{
  "num_hidden_layers": 20,
  "hidden_size": 256,
  "n_experts": 48,
  "experts_per_token": 2,
  "d_expert": 64,
  "d_shared_expert": 0,
  "hidden_act": "swiglu",
  "moe_layers": [1, 3, 5, 7, 9, 11, 13, 15, 17, 19],
  "router_score": "softmax",
  "normalize_top_k": true,
  "routed_scale": 1.0,
  "balance_loss": 0.000259,
  "balance_bias": true,
  "init_std_router": 0.0069,
  "lr_router": 0.000249,
  "vocab_size": 9366,
  "norm": "rmsnorm",
  "norm_eps": 1e-05,
  "tie_word_embeddings": false,
  "optimizer": "muon_variant",
  "learning_rate": 0.004,
  "beta1": 0.95,
  "batch_tokens": [16384, 32768],
  "max_seq_len": 1024,
  "train_tokens": 217800000,
  "max_steps": 9432,
  "dataset": "wikipedia_en"
}
Below are experts of layer 5 (counted from 0) of a mixture-of-experts language model. Rows are named router (the router's row for the expert), gate (a neuron's input weights, with its number), up (a neuron's input weights, with its number) and show model dimensions 0-255. Each number is 50 + 15 x the weight over its row's rms, rounded and kept within 0 to 99.
Before each expert's rows: "mostly gets" lists some tokens that are sent to it at least half of the time. This comes from a sample of Wikipedia text that the model never trained on.

# expert 42
mostly gets: "'", " have", " would", " can", " had", " made"
router:55 56 36 48 70 57 31 78 59 26 33 60 81 69 50 43 31 41 44 62 35 47 29 43 21 66 80 55 55 37 47 32 72 57 08 61 34 45 81 22 38 55 38 63 08 28 45 56 75 36 47 59 64 53 33 48 32 69 32 81 36 44 35 93 49 31 44 47 30 65 50 53 31 57 47 47 35 78 39 36 67 25 51 27 48 37 57 48 53 37 57 56 51 66 24 27 51 64 36 21 28 65 38 37 50 37 49 59 49 61 49 63 63 30 60 50 54 45 31 42 40 48 60 50 51 51 36 68 33 37 44 48 54 74 51 37 49 57 60 73 69 29 56 30 35 58 52 35 59 52 62 54 36 55 38 58 36 62 67 36 75 56 63 61 76 62 50 53 64 56 51 33 63 36 48 51 33 17 22 44 62 30 64 27 71 45 58 56 33 30 69 53 75 39 71 61 77 54 39 65 54 54 62 29 34 63 43 57 52 24 61 67 55 58 20 54 49 57 36 74 66 77 37 47 50 56 49 60 56 33 52 52 47 34 52 62 59 61 54 66 45 35 82 53 28 57 42 35 60 60 49 61 80 34 40 41
gate0:68 62 54 49 53 33 60 11 49 54 58 67 69 44 52 53 30 48 38 58 55 57 12 18 40 28 46 79 55 62 54 64 54 33 61 29 47 50 49 36 54 48 58 55 67 29 58 55 65 50 56 45 66 48 34 45 68 56 74 54 65 53 24 56 51 43 69 69 51 65 44 68 68 06 66 49 42 37 56 44 58 42 41 61 75 48 48 65 51 43 40 62 47 47 59 49 19 56 70 60 59 26 48 70 34 86 35 58 45 30 48 70 72 55 38 28 84 34 78 30 61 47 72 35 35 30 51 50 52 69 65 61 44 56 54 52 61 38 63 49 86 41 34 70 43 64 64 29 72 66 76 64 53 63 44 32 59 31 40 69 71 61 24 46 28 55 52 42 36 43 57 64 57 18 67 53 57 43 57 40 48 40 72 66 49 23 54 68 17 48 32 55 28 59 86 43 40 29 33 39 27 48 54 39 34 47 50 56 68 37 50 37 52 68 53 51 32 66 42 16 61 54 33 55 78 63 43 52 65 79 75 49 40 35 83 25 47 61 35 48 46 55 30 54 57 61 49 59 60 51 57 34 74 41 56 43
up0:25 46 53 29 86 24 48 26 33 62 58 24 54 65 37 58 61 48 49 60 26 61 44 60 36 23 52 34 65 41 35 48 40 61 47 45 48 41 40 77 29 48 41 74 59 48 67 47 52 07 47 41 42 55 73 50 55 37 62 61 29 63 40 50 54 35 69 16 36 38 33 46 64 53 57 28 81 69 54 42 58 75 42 60 64 52 41 63 54 34 35 36 55 75 83 62 37 44 56 52 46 42 43 56 47 56 48 46 75 41 50 45 46 27 32 64 69 33 82 45 44 60 77 77 38 61 59 49 92 53 44 21 41 46 11 55 48 45 39 36 22 37 49 53 76 54 47 59 39 70 71 40 42 33 54 48 39 25 67 35 62 67 46 55 57 51 63 50 50 41 29 74 49 54 49 51 64 45 25 31 56 53 78 60 52 50 57 41 63 64 55 37 35 63 40 26 50 42 36 50 41 50 73 64 41 50 61 65 26 57 72 62 57 50 49 61 41 61 62 61 18 65 42 43 29 46 66 62 36 76 43 68 56 34 27 75 79 34 48 35 73 68 50 48 53 08 33 48 47 58 43 37 47 60 21 34
gate1:49 32 68 48 55 42 29 54 65 52 51 32 37 55 43 53 44 75 61 65 15 32 48 49 14 38 39 26 51 43 55 47 42 38 42 65 78 67 66 49 42 42 27 59 41 48 70 64 91 51 46 64 39 69 45 49 40 43 54 63 50 46 29 56 36 58 52 24 47 56 53 60 54 49 59 46 91 65 48 19 45 44 48 44 70 32 73 43 48 16 53 48 66 69 44 67 29 25 44 54 46 52 81 38 40 51 50 51 57 51 53 65 48 35 36 54 45 44 41 51 36 42 46 52 47 21 33 67 33 30 57 52 59 57 46 47 38 35 78 55 58 50 76 25 45 57 50 64 65 65 48 24 63 57 47 40 54 83 48 37 39 67 54 71 73 26 36 49 51 50 39 68 60 38 66 46 64 62 63 70 39 61 81 36 70 46 74 75 52 48 50 62 31 38 75 60 39 51 89 26 42 52 42 40 44 59 60 52 51 05 67 25 66 53 34 43 50 56 45 50 77 83 54 36 75 46 62 72 24 58 56 37 20 38 20 48 38 38 66 51 30 39 41 31 50 68 60 65 53 76 54 25 34 21 55 55
up1:74 44 66 49 75 48 51 60 62 39 45 34 56 51 42 40 50 42 33 41 44 39 58 47 54 47 56 55 78 58 51 52 48 35 64 81 80 48 29 37 35 46 25 51 59 11 65 65 86 35 55 57 51 38 35 37 44 70 47 71 44 38 60 52 48 79 58 52 44 51 37 51 29 19 60 30 62 42 33 43 69 55 28 63 68 42 37 48 44 28 81 32 49 83 35 42 51 65 52 24 42 73 60 89 56 34 46 44 84 37 64 76 70 36 49 52 36 50 49 32 35 12 36 65 26 46 41 63 34 56 51 52 48 53 35 65 41 58 49 64 26 59 65 41 72 51 55 35 76 61 49 63 71 64 56 31 50 70 57 44 60 60 58 61 37 36 58 72 50 55 35 60 28 31 59 61 78 55 43 33 36 45 49 55 80 40 90 56 38 59 48 61 44 42 62 49 50 58 68 31 59 19 71 26 55 35 52 41 45 22 46 43 49 42 19 31 50 57 60 57 72 63 54 46 71 43 49 62 59 37 54 42 66 60 12 56 51 37 53 34 38 43 46 19 54 57 51 41 93 62 51 27 37 38 44 68
gate2:88 79 56 65 71 50 56 62 67 68 46 43 61 29 49 28 82 58 33 37 49 52 14 30 56 36 43 67 59 54 31 56 35 54 33 32 32 63 59 32 60 58 47 71 60 58 28 22 65 44 68 30 60 38 43 17 51 33 37 61 29 79 56 64 45 65 42 65 53 64 44 75 30 38 50 40 27 63 58 56 29 39 42 44 27 57 66 31 62 84 30 34 46 46 78 57 40 63 53 32 67 49 38 33 56 47 49 55 19 58 40 41 58 46 28 44 62 31 36 57 79 52 36 36 43 11 71 55 54 73 74 48 48 46 57 50 57 53 52 59 32 68 71 52 42 53 60 56 57 31 49 46 40 42 58 16 51 37 28 29 39 83 70 63 73 59 28 38 49 48 51 50 54 43 37 35 68 57 42 62 39 57 51 60 49 63 53 56 45 31 33 61 48 50 46 46 73 45 59 44 04 57 47 45 67 70 41 46 22 46 53 68 35 58 46 46 33 41 51 19 30 69 70 53 70 63 38 67 59 73 68 57 34 59 82 46 44 83 34 61 62 57 49 36 59 45 65 53 53 63 27 55 69 54 38 43
up2:25 50 63 27 45 30 61 40 79 58 47 48 54 67 52 58 42 46 48 58 28 73 44 70 33 20 38 52 62 59 48 64 49 59 53 64 77 66 67 58 53 32 61 31 61 55 66 46 39 61 34 33 77 50 44 43 50 60 47 61 44 50 52 42 67 54 37 50 56 43 44 18 60 50 37 54 70 41 41 35 44 35 31 71 71 51 44 60 46 42 57 56 62 51 27 38 56 19 41 61 38 38 40 56 41 71 39 49 50 48 50 57 49 67 58 80 68 31 20 33 31 34 41 46 52 68 40 59 81 55 45 44 35 46 48 43 59 60 47 21 61 51 36 45 78 29 37 28 56 56 60 33 42 71 30 73 51 45 33 68 58 28 40 33 24 33 49 31 61 45 47 55 19 68 74 64 18 56 57 36 40 22 57 65 58 15 53 63 48 66 71 36 13 49 56 45 45 47 35 72 67 50 41 47 34 53 63 70 66 29 43 63 71 67 63 53 54 37 53 49 88 64 14 57 26 40 79 40 28 24 14 54 42 42 37 70 64 48 39 26 21 72 60 42 55 60 41 60 64 48 75 32 40 35 55 68
gate3:69 63 52 43 57 36 70 51 47 57 29 22 42 50 56 53 21 45 65 38 48 56 52 56 52 48 56 59 12 60 63 24 52 51 59 43 36 39 84 83 23 66 50 36 46 86 68 26 67 63 51 81 51 56 32 74 70 84 48 85 67 74 55 40 33 19 70 54 61 42 73 64 43 55 47 42 50 35 31 79 30 38 55 59 69 59 53 59 53 72 41 52 43 42 53 53 66 57 40 71 49 36 49 72 21 28 51 66 56 63 50 55 45 53 70 22 41 49 50 57 41 62 38 56 74 12 32 55 66 68 74 45 60 60 46 39 34 24 35 70 48 51 56 42 28 57 68 55 68 64 58 52 42 25 17 53 65 74 45 58 54 17 31 33 54 39 45 47 47 72 67 35 66 31 84 60 55 75 48 59 54 58 47 61 55 44 34 59 56 48 53 53 46 23 54 44 52 24 65 47 04 47 46 43 54 62 58 35 46 68 59 38 50 67 61 44 20 55 22 32 50 59 44 50 57 65 43 34 75 59 60 53 31 53 74 70 48 57 57 70 63 53 35 46 56 52 52 44 48 60 51 51 34 67 47 45
up3:33 68 49 49 42 57 67 63 55 63 45 00 53 26 57 34 24 64 64 37 33 38 68 51 62 43 76 91 42 71 50 65 35 46 40 54 54 44 75 53 53 51 43 38 58 58 43 31 53 83 49 36 40 68 59 61 63 56 70 82 43 75 58 20 41 42 45 32 49 36 65 56 09 45 60 56 41 55 58 65 57 50 60 45 41 50 42 49 82 35 23 29 52 54 55 56 59 42 41 63 49 57 40 51 20 28 64 59 81 48 80 32 56 47 57 44 44 56 59 79 39 36 50 49 48 10 44 44 58 62 61 54 77 48 47 65 57 65 41 54 64 49 91 30 64 57 73 42 55 66 60 70 55 53 37 60 68 65 41 68 53 56 66 50 44 73 46 51 46 77 50 44 47 44 55 39 89 71 62 60 57 39 47 36 36 69 35 36 36 48 35 38 27 26 61 40 35 72 43 49 59 22 50 59 39 54 60 40 36 54 56 49 47 52 37 60 31 51 56 43 26 25 44 56 65 44 43 41 66 45 54 09 26 65 66 61 54 60 44 27 53 35 56 33 71 68 43 60 24 46 57 42 56 65 41 24

# expert 1
mostly gets: " was", " is", " be", " he", " also", " that"
router:42 37 43 75 59 58 69 36 55 56 64 39 56 47 32 47 35 46 53 51 54 06 67 49 56 65 33 44 64 40 77 48 53 48 56 60 61 43 40 32 63 46 64 36 11 38 55 47 77 43 50 45 46 47 48 40 56 82 58 55 51 72 34 68 52 35 48 67 59 52 66 67 47 35 50 77 67 65 44 49 80 61 47 52 31 56 22 81 54 47 72 51 30 34 51 22 60 73 68 63 33 74 57 79 37 70 54 35 32 36 44 60 59 63 71 53 55 69 34 39 49 73 67 44 61 55 26 63 43 79 30 51 55 43 52 58 66 83 49 31 40 22 36 32 47 63 58 54 40 41 81 52 64 33 81 40 63 67 57 49 24 14 79 37 73 70 59 56 47 48 30 59 23 48 63 58 65 64 24 39 27 53 54 24 36 65 43 58 51 48 41 48 73 36 58 43 78 49 50 33 74 31 27 45 44 65 52 72 55 47 42 50 42 46 81 41 56 19 64 55 46 58 50 37 58 40 46 41 28 40 66 54 50 81 75 56 43 28 50 32 74 56 52 24 80 39 54 44 59 37 45 56 57 46 47 46
gate0:37 60 67 15 52 51 66 59 48 57 63 36 39 70 69 67 34 45 51 76 35 36 58 23 58 60 62 44 28 51 60 53 62 78 38 56 53 71 65 38 57 18 50 38 47 40 77 40 46 82 31 41 47 57 58 17 61 61 32 62 49 54 63 64 90 38 52 74 44 35 51 52 52 55 42 67 53 24 49 54 51 79 64 65 67 60 74 36 30 47 45 46 51 33 44 62 75 63 71 41 63 42 41 48 29 46 39 38 51 47 37 51 67 52 37 35 29 58 59 49 41 60 41 23 43 33 48 44 53 42 17 48 64 79 52 54 34 35 48 59 49 32 18 17 47 62 45 33 58 20 53 62 34 42 67 41 45 53 46 31 82 58 49 59 15 60 52 32 53 64 81 58 55 22 77 48 41 48 63 34 55 34 51 39 59 44 55 62 62 70 33 45 59 18 68 74 64 48 60 68 68 47 58 46 36 58 78 63 68 67 47 40 59 64 28 32 66 59 72 49 71 34 31 56 67 32 58 68 40 51 89 42 40 66 36 34 36 45 52 36 49 71 56 56 51 57 51 61 35 59 28 71 74 37 27 53
up0:47 88 67 18 34 57 41 40 49 38 55 38 48 63 42 71 39 71 39 67 68 34 53 46 60 58 70 77 47 47 35 55 47 62 40 63 64 52 63 56 39 45 53 30 48 49 81 69 71 46 27 26 36 64 33 54 67 74 61 77 42 29 60 75 84 14 37 51 45 39 92 72 58 34 15 49 62 30 62 53 43 64 64 58 48 55 57 23 60 62 66 43 41 62 33 55 59 61 34 54 55 72 42 67 39 64 57 29 30 39 40 47 68 28 50 36 40 55 37 59 19 48 84 24 45 52 62 38 59 25 43 33 62 66 37 61 58 40 30 67 43 70 06 64 52 50 43 49 46 52 76 47 52 32 68 44 37 37 45 32 42 51 46 47 46 26 59 51 79 76 44 45 31 31 58 41 66 40 58 25 59 44 66 71 37 59 47 52 48 60 49 46 30 55 49 65 74 56 36 48 14 30 48 26 53 55 45 44 63 69 40 23 65 45 35 48 39 40 23 61 75 57 36 43 45 49 62 48 64 64 61 27 55 47 74 53 47 64 45 28 41 46 22 44 54 62 38 66 51 48 47 43 57 56 30 71
gate1:63 49 47 34 62 44 35 65 68 68 55 37 85 53 62 49 52 41 58 71 39 75 64 44 36 55 56 36 69 79 43 50 75 21 49 65 60 40 61 39 65 73 36 28 63 17 46 60 46 59 61 50 33 44 46 57 29 31 62 54 61 46 56 54 53 42 33 51 73 44 27 50 62 62 47 35 74 36 69 54 69 49 52 46 55 48 36 39 36 21 63 74 54 36 68 61 41 34 60 28 44 45 63 73 68 43 76 44 45 47 56 54 34 56 49 67 53 43 36 59 53 36 48 71 70 53 56 43 58 51 26 48 47 60 89 82 48 38 51 47 13 63 58 42 89 63 54 35 55 39 49 34 43 58 36 88 15 59 22 44 32 30 41 45 50 61 62 64 52 47 53 81 44 55 94 34 44 60 48 52 52 33 50 38 47 36 70 53 57 88 46 57 48 53 27 51 58 32 45 47 72 43 16 55 28 43 51 70 20 41 34 54 46 56 51 66 26 54 54 58 62 44 40 43 40 35 52 54 39 82 43 33 46 67 42 41 42 42 70 29 47 19 82 41 37 24 42 26 39 37 17 55 56 41 42 54
up1:49 26 73 33 64 42 27 36 61 29 28 55 63 30 43 48 70 40 39 76 36 49 74 28 38 14 52 56 80 48 27 44 68 44 42 46 33 71 58 35 66 63 59 33 61 11 50 89 60 45 39 49 50 44 31 35 52 35 57 50 62 19 47 36 58 60 52 52 50 50 19 37 74 37 54 53 58 23 55 63 61 82 83 36 52 47 31 34 47 38 64 53 47 50 47 65 38 48 81 47 20 63 51 59 72 43 74 62 52 57 53 45 54 69 69 49 43 36 62 50 64 44 50 51 48 80 28 52 51 52 36 69 48 54 67 64 21 50 38 39 42 66 54 75 59 55 50 48 75 47 46 48 44 56 52 55 44 35 64 47 27 36 74 41 84 35 58 60 43 63 14 61 42 42 87 65 30 60 57 68 25 15 78 66 60 38 64 22 43 79 59 39 74 39 36 76 56 51 53 37 53 33 51 59 44 75 29 62 35 30 45 53 41 41 55 41 52 56 34 49 66 30 38 55 52 55 49 41 45 58 27 44 55 78 47 64 44 57 32 44 45 49 63 49 44 09 60 54 56 34 63 60 56 51 35 44
gate2:40 55 66 85 50 37 28 56 63 50 40 71 38 46 44 70 05 78 29 32 30 26 14 44 52 52 47 48 57 58 44 23 51 54 42 52 41 71 34 58 65 53 34 42 36 38 38 36 52 47 54 23 61 51 22 37 70 29 23 60 32 67 63 62 59 67 63 58 67 40 31 52 25 45 60 53 32 18 48 34 61 39 33 61 52 55 58 77 37 71 46 28 43 59 56 42 41 59 54 53 52 63 19 51 53 40 13 62 40 43 70 65 67 35 55 44 62 79 54 40 65 00 83 51 44 32 49 25 54 59 59 34 49 64 50 45 41 40 48 40 39 50 62 61 40 59 68 49 55 54 38 40 57 75 58 49 68 51 52 48 44 50 69 58 40 60 34 55 36 45 58 47 36 34 59 32 64 49 57 58 40 62 47 50 53 56 50 21 67 35 53 81 81 65 39 32 48 45 43 63 45 79 56 41 51 70 34 35 54 28 66 59 51 27 44 40 32 32 52 52 23 92 48 63 64 64 27 42 65 38 66 78 53 23 53 50 64 78 50 30 52 62 31 42 62 42 58 76 34 51 57 63 58 55 48 49
up2:46 73 46 26 47 57 67 45 49 51 45 52 45 26 41 45 56 48 51 51 40 54 46 54 38 57 61 58 75 25 52 49 37 57 68 71 47 33 33 43 45 50 47 57 70 30 45 80 66 52 42 69 63 50 48 38 40 57 63 62 32 55 37 37 86 64 60 49 41 29 48 44 58 29 49 54 64 59 25 46 61 29 58 42 68 55 59 46 33 74 60 49 59 39 65 35 46 54 83 39 47 55 36 56 56 29 66 38 64 90 53 51 44 62 59 76 69 12 41 51 68 58 40 54 25 74 49 18 20 45 35 45 48 42 31 46 58 60 40 42 53 59 55 70 54 35 26 73 53 87 51 47 56 63 58 48 36 51 47 44 58 50 29 56 85 45 24 41 47 36 44 44 72 69 63 46 44 43 83 56 60 36 45 36 26 58 39 48 35 51 46 71 18 51 41 63 23 57 35 45 69 21 64 64 62 43 45 69 28 25 66 88 63 48 33 52 54 24 54 41 50 57 24 47 53 80 52 74 97 66 37 75 57 30 45 55 70 20 60 63 49 33 52 65 61 43 34 28 62 33 41 67 61 69 66 56
gate3:36 61 47 27 54 81 50 22 46 56 62 64 43 42 50 59 71 64 56 39 47 73 50 56 24 71 48 35 49 55 66 46 35 57 77 40 48 40 47 09 45 46 54 62 63 76 80 59 54 53 70 60 36 61 38 34 20 64 79 61 56 70 48 51 73 31 42 63 49 58 26 21 48 29 54 45 41 43 62 49 50 53 54 46 75 35 49 53 47 36 50 68 61 40 58 35 61 59 57 46 47 46 70 36 51 32 26 47 38 55 46 62 80 48 48 64 56 25 52 67 62 61 47 64 57 56 66 53 36 42 45 61 33 55 56 38 53 58 71 62 49 54 03 62 64 19 63 58 49 37 39 31 54 46 27 45 54 18 53 72 74 38 50 39 69 37 40 25 25 64 48 45 36 47 58 49 37 47 71 53 60 34 54 58 27 33 44 57 57 59 42 67 55 44 45 33 68 38 34 43 41 50 52 55 35 42 64 55 57 43 19 60 39 65 69 32 41 52 38 27 49 43 52 80 74 49 61 59 93 19 38 02 47 38 61 62 57 28 80 58 47 56 42 48 46 70 44 18 29 66 42 56 29 47 55 93
up3:49 60 58 95 33 56 60 66 30 75 63 35 52 23 45 41 43 28 64 60 53 43 48 48 48 42 39 68 77 67 42 58 40 51 49 40 47 18 60 61 63 50 43 52 68 40 43 42 43 55 69 38 77 60 60 25 39 34 71 43 70 57 67 35 38 60 56 63 60 55 53 28 49 38 42 55 34 28 67 35 41 49 73 52 31 84 38 15 48 61 42 27 46 46 47 65 36 40 69 40 63 47 34 34 49 49 41 57 48 35 41 46 35 55 43 54 58 49 65 41 68 40 33 57 55 44 73 33 36 80 64 57 78 60 48 38 64 44 42 69 67 61 74 61 53 53 48 60 37 46 77 37 32 24 47 68 60 56 42 25 37 40 45 58 54 47 92 45 67 58 28 51 52 50 51 86 20 50 71 76 52 52 50 28 75 42 20 55 51 48 43 50 44 39 55 34 57 99 61 47 77 49 25 61 50 54 51 44 70 38 65 53 50 42 09 59 62 44 43 70 27 29 51 27 50 50 67 74 45 77 51 64 40 62 32 33 55 53 50 50 28 48 30 38 67 51 70 74 51 54 34 67 75 36 64 31

# expert 32
mostly gets: " School", " University", " House", " Center", " home", " member"
router:43 31 71 49 53 68 68 71 49 56 43 69 66 53 67 40 80 43 29 73 63 11 73 60 66 49 62 49 65 45 36 51 26 50 35 43 92 47 36 23 66 34 64 42 52 25 58 67 35 73 24 51 59 54 41 35 61 49 43 50 52 50 39 42 42 56 42 73 53 41 42 38 44 52 32 76 59 36 54 46 72 45 29 52 48 50 78 53 51 39 56 48 91 48 55 45 66 27 34 60 38 51 43 50 43 49 44 23 54 44 44 43 63 55 44 34 38 82 54 51 59 63 30 62 48 61 41 55 70 41 34 28 34 55 55 67 50 47 26 39 60 78 25 29 52 48 44 64 53 60 59 35 43 41 54 49 48 45 67 45 37 55 58 74 46 45 65 37 45 49 37 49 58 37 69 65 67 59 34 21 53 66 42 62 33 89 46 56 53 42 59 51 38 55 20 52 61 47 52 40 72 47 79 77 30 37 36 37 11 95 42 53 30 26 73 67 54 60 45 51 70 58 52 63 43 47 61 56 72 77 53 23 46 43 40 59 44 81 48 38 55 05 36 52 36 18 65 44 57 61 39 31 43 27 47 64
gate0:22 44 61 42 44 60 79 45 49 47 69 27 53 72 59 50 58 39 28 70 37 57 56 56 42 57 63 40 67 60 37 74 63 82 51 44 57 46 60 51 43 50 70 58 39 58 57 51 59 69 54 51 20 54 59 70 25 20 51 45 41 55 58 76 51 67 50 41 67 60 71 57 58 70 30 56 34 42 44 82 69 43 24 75 54 59 38 67 45 57 38 44 48 38 41 76 48 33 37 53 83 49 43 47 83 58 51 50 62 55 35 28 23 80 67 42 49 64 68 39 25 74 26 30 59 47 45 68 34 57 16 51 37 37 45 55 36 50 56 61 37 60 41 47 45 30 51 54 45 42 63 48 46 61 52 69 50 51 70 61 48 48 44 62 46 46 47 36 45 43 51 18 66 49 17 67 72 49 61 53 49 18 54 35 86 25 80 44 35 46 49 32 74 49 69 45 41 57 43 21 41 41 49 45 12 47 36 67 35 66 41 61 51 47 44 32 53 35 63 46 48 32 43 38 49 39 39 56 85 60 45 49 23 60 49 17 34 70 42 28 24 64 50 29 25 64 46 35 35 41 66 15 67 81 41 49
up0:46 84 63 49 55 34 77 60 57 47 47 48 59 36 60 84 66 59 41 73 35 41 67 85 48 39 49 61 68 45 49 48 23 45 63 31 45 70 54 87 65 48 55 50 49 70 47 24 18 60 08 79 72 66 61 54 51 28 14 57 51 20 28 44 68 36 40 64 46 49 44 40 48 60 56 73 51 39 46 41 62 58 76 62 35 62 44 64 86 66 73 19 39 51 70 70 87 63 61 54 60 32 64 56 44 62 47 43 43 63 48 44 43 28 30 57 48 30 49 76 61 42 65 68 51 35 47 25 48 69 74 46 46 53 50 43 45 25 50 54 49 50 71 48 72 62 21 64 56 58 46 62 74 49 41 84 48 53 56 54 72 39 64 50 30 55 40 47 32 71 52 32 52 63 48 57 56 61 53 53 28 25 40 49 57 40 37 65 44 43 35 64 47 45 32 71 57 40 76 54 42 48 52 41 52 42 36 25 44 69 45 47 49 49 10 54 60 69 50 81 52 71 59 74 68 41 64 57 52 40 52 43 22 42 42 36 30 61 63 47 57 60 63 47 61 65 62 55 59 37 69 39 53 18 37 61
gate1:43 59 49 28 47 47 33 45 25 50 61 95 41 70 48 57 55 26 53 46 52 05 64 60 66 63 61 42 23 70 55 45 49 74 37 67 56 26 08 42 71 55 75 75 44 46 45 57 10 27 53 62 39 55 68 29 62 35 31 42 31 68 46 52 39 20 66 63 19 45 52 63 23 49 48 61 39 61 60 42 49 60 39 30 65 43 56 48 43 57 57 36 49 39 72 64 63 33 38 57 32 63 59 46 46 49 45 36 36 39 52 57 65 40 46 55 39 57 61 49 44 45 49 41 50 55 46 72 39 49 39 50 22 56 51 33 40 53 46 51 30 73 31 43 67 45 59 82 22 49 57 48 75 67 83 49 35 65 63 81 27 56 74 48 45 46 32 40 55 58 40 73 59 49 44 52 88 61 58 73 66 60 58 45 49 70 27 42 22 24 42 89 36 80 53 46 46 56 48 78 14 65 57 76 22 41 44 56 66 49 52 51 58 49 36 69 42 53 40 56 46 72 65 55 44 64 56 45 45 35 77 76 50 45 41 44 49 46 51 48 88 42 32 49 49 66 51 59 52 32 55 57 59 47 58 46
up1:45 68 60 38 41 44 41 44 50 29 53 72 42 64 47 60 30 22 71 67 50 51 60 59 73 50 66 26 32 85 42 49 40 64 15 50 48 42 36 42 62 65 74 45 55 47 55 51 50 55 53 77 53 33 60 38 32 79 54 24 34 52 43 58 29 23 59 58 26 35 57 38 35 47 24 60 63 40 48 57 60 75 49 42 60 39 42 40 57 25 40 38 54 69 61 43 81 29 27 45 29 34 57 22 55 68 46 47 53 50 33 48 58 47 42 53 29 61 42 66 44 38 59 46 64 36 35 55 47 21 17 31 35 55 52 21 19 25 41 59 55 39 38 54 75 54 67 96 27 69 48 45 38 58 69 69 27 60 29 65 66 65 62 47 42 40 61 50 60 38 70 68 66 61 60 74 61 90 58 55 53 72 38 59 53 78 40 53 49 25 58 61 27 85 33 40 53 48 37 68 49 57 72 51 52 40 32 51 11 61 47 53 48 26 44 75 62 24 20 49 34 58 36 43 53 55 46 30 54 63 60 45 50 50 56 68 51 63 57 61 79 42 48 63 47 35 39 65 49 53 57 37 47 57 35 69
gate2:34 38 41 52 49 58 46 55 37 44 63 32 50 39 51 60 60 41 68 54 42 59 66 55 51 51 59 47 59 35 41 31 41 76 52 53 57 82 62 29 40 42 52 59 43 42 50 56 54 36 42 70 39 39 23 77 39 61 73 56 70 49 48 13 46 55 50 67 37 42 49 60 78 45 46 68 54 67 42 56 46 60 48 56 71 41 37 44 53 64 39 36 97 81 64 52 58 38 60 62 38 69 58 36 35 65 35 66 49 55 50 46 65 70 75 47 23 64 31 48 51 49 53 66 53 34 52 37 33 41 33 53 37 55 70 66 53 64 29 56 58 62 44 34 77 31 25 61 63 31 53 40 54 52 46 65 54 52 66 52 31 48 35 90 36 42 54 44 64 42 53 46 22 73 38 52 61 39 40 26 78 38 54 61 37 44 44 62 34 64 67 51 49 80 46 50 64 70 40 17 35 36 35 67 54 65 55 83 38 95 47 63 54 41 64 98 64 57 54 75 79 52 37 33 31 29 38 72 46 75 57 29 54 40 28 16 60 78 66 58 34 64 60 64 46 78 66 55 44 72 53 50 53 20 46 52
up2:31 36 45 45 36 44 63 61 24 39 53 82 38 64 45 39 49 44 56 25 56 67 48 44 23 53 70 55 27 57 49 47 43 71 49 47 68 37 23 50 34 31 62 52 49 34 72 84 43 33 68 43 28 76 23 43 47 58 75 51 78 52 73 43 60 46 56 34 26 67 63 42 62 42 43 40 72 65 41 63 29 41 61 41 47 49 58 64 56 39 64 56 85 44 56 43 63 40 20 57 57 36 52 30 35 45 52 45 46 41 51 37 78 73 60 53 94 49 28 14 44 52 63 50 75 29 51 62 64 64 21 56 50 52 33 46 23 51 45 64 53 48 70 42 42 39 71 40 50 33 42 41 43 32 70 56 69 88 65 54 70 43 66 51 47 51 31 55 72 26 59 44 32 35 72 50 53 49 63 46 77 56 42 41 60 75 35 44 30 40 66 73 66 18 74 37 47 58 57 69 39 65 60 57 69 28 56 49 57 44 28 77 62 68 64 67 41 61 55 25 44 77 42 60 49 34 45 78 68 30 58 35 51 38 61 16 49 46 40 57 66 37 59 68 41 46 48 25 48 30 61 39 51 40 60 63
gate3:45 32 36 37 43 47 33 28 19 64 57 51 34 40 46 47 19 49 68 68 26 70 40 53 62 42 35 62 61 49 64 57 75 48 37 33 29 63 47 54 61 53 40 34 50 62 09 38 66 40 51 23 76 45 53 53 59 33 49 39 38 42 62 42 60 47 42 82 33 50 35 65 59 37 67 45 62 48 98 45 59 39 44 52 70 71 47 20 46 62 62 48 33 41 46 32 54 60 73 52 43 36 41 62 16 29 25 42 59 54 58 12 68 59 30 42 37 19 65 61 47 47 55 51 50 42 74 89 62 62 58 40 48 53 50 24 17 50 67 50 34 47 71 45 32 65 56 37 74 39 37 56 46 26 61 48 47 41 71 29 42 42 20 62 26 70 25 49 48 71 53 71 30 56 22 39 54 61 76 45 65 34 42 55 57 40 72 37 45 45 44 54 62 82 38 49 26 42 62 37 95 45 44 36 57 63 50 32 60 77 64 42 62 40 48 42 59 47 67 13 53 36 58 55 32 51 39 53 74 65 61 37 41 45 57 58 54 35 36 43 65 49 63 47 45 37 56 32 39 51 50 58 31 50 51 66
up3:07 51 42 66 40 63 33 46 42 24 58 62 22 49 90 60 65 49 48 41 33 66 27 67 63 81 60 55 38 34 52 53 30 45 53 39 51 50 74 50 20 67 47 42 64 49 41 28 43 34 54 69 70 48 67 83 41 39 56 31 31 51 54 44 55 18 47 41 62 63 37 58 65 79 39 32 51 49 41 49 40 49 53 59 71 40 52 48 57 67 39 35 24 51 52 46 40 61 31 63 46 57 47 53 54 39 52 42 48 32 52 63 41 32 54 35 63 33 52 42 45 29 38 63 63 37 35 43 41 51 47 48 54 30 55 40 61 57 32 60 40 25 67 24 46 60 86 69 63 67 36 32 74 57 61 55 64 47 48 39 70 52 71 45 60 63 38 46 36 57 71 67 66 60 43 49 55 58 77 39 58 31 73 61 46 68 61 39 35 29 19 57 51 43 57 31 38 67 26 43 40 44 43 44 37 72 80 41 85 78 65 43 54 31 76 49 50 68 26 65 69 49 44 51 65 28 54 47 53 71 55 41 41 42 62 76 31 48 51 55 51 82 61 87 62 76 49 29 29 26 62 27 80 61 66 27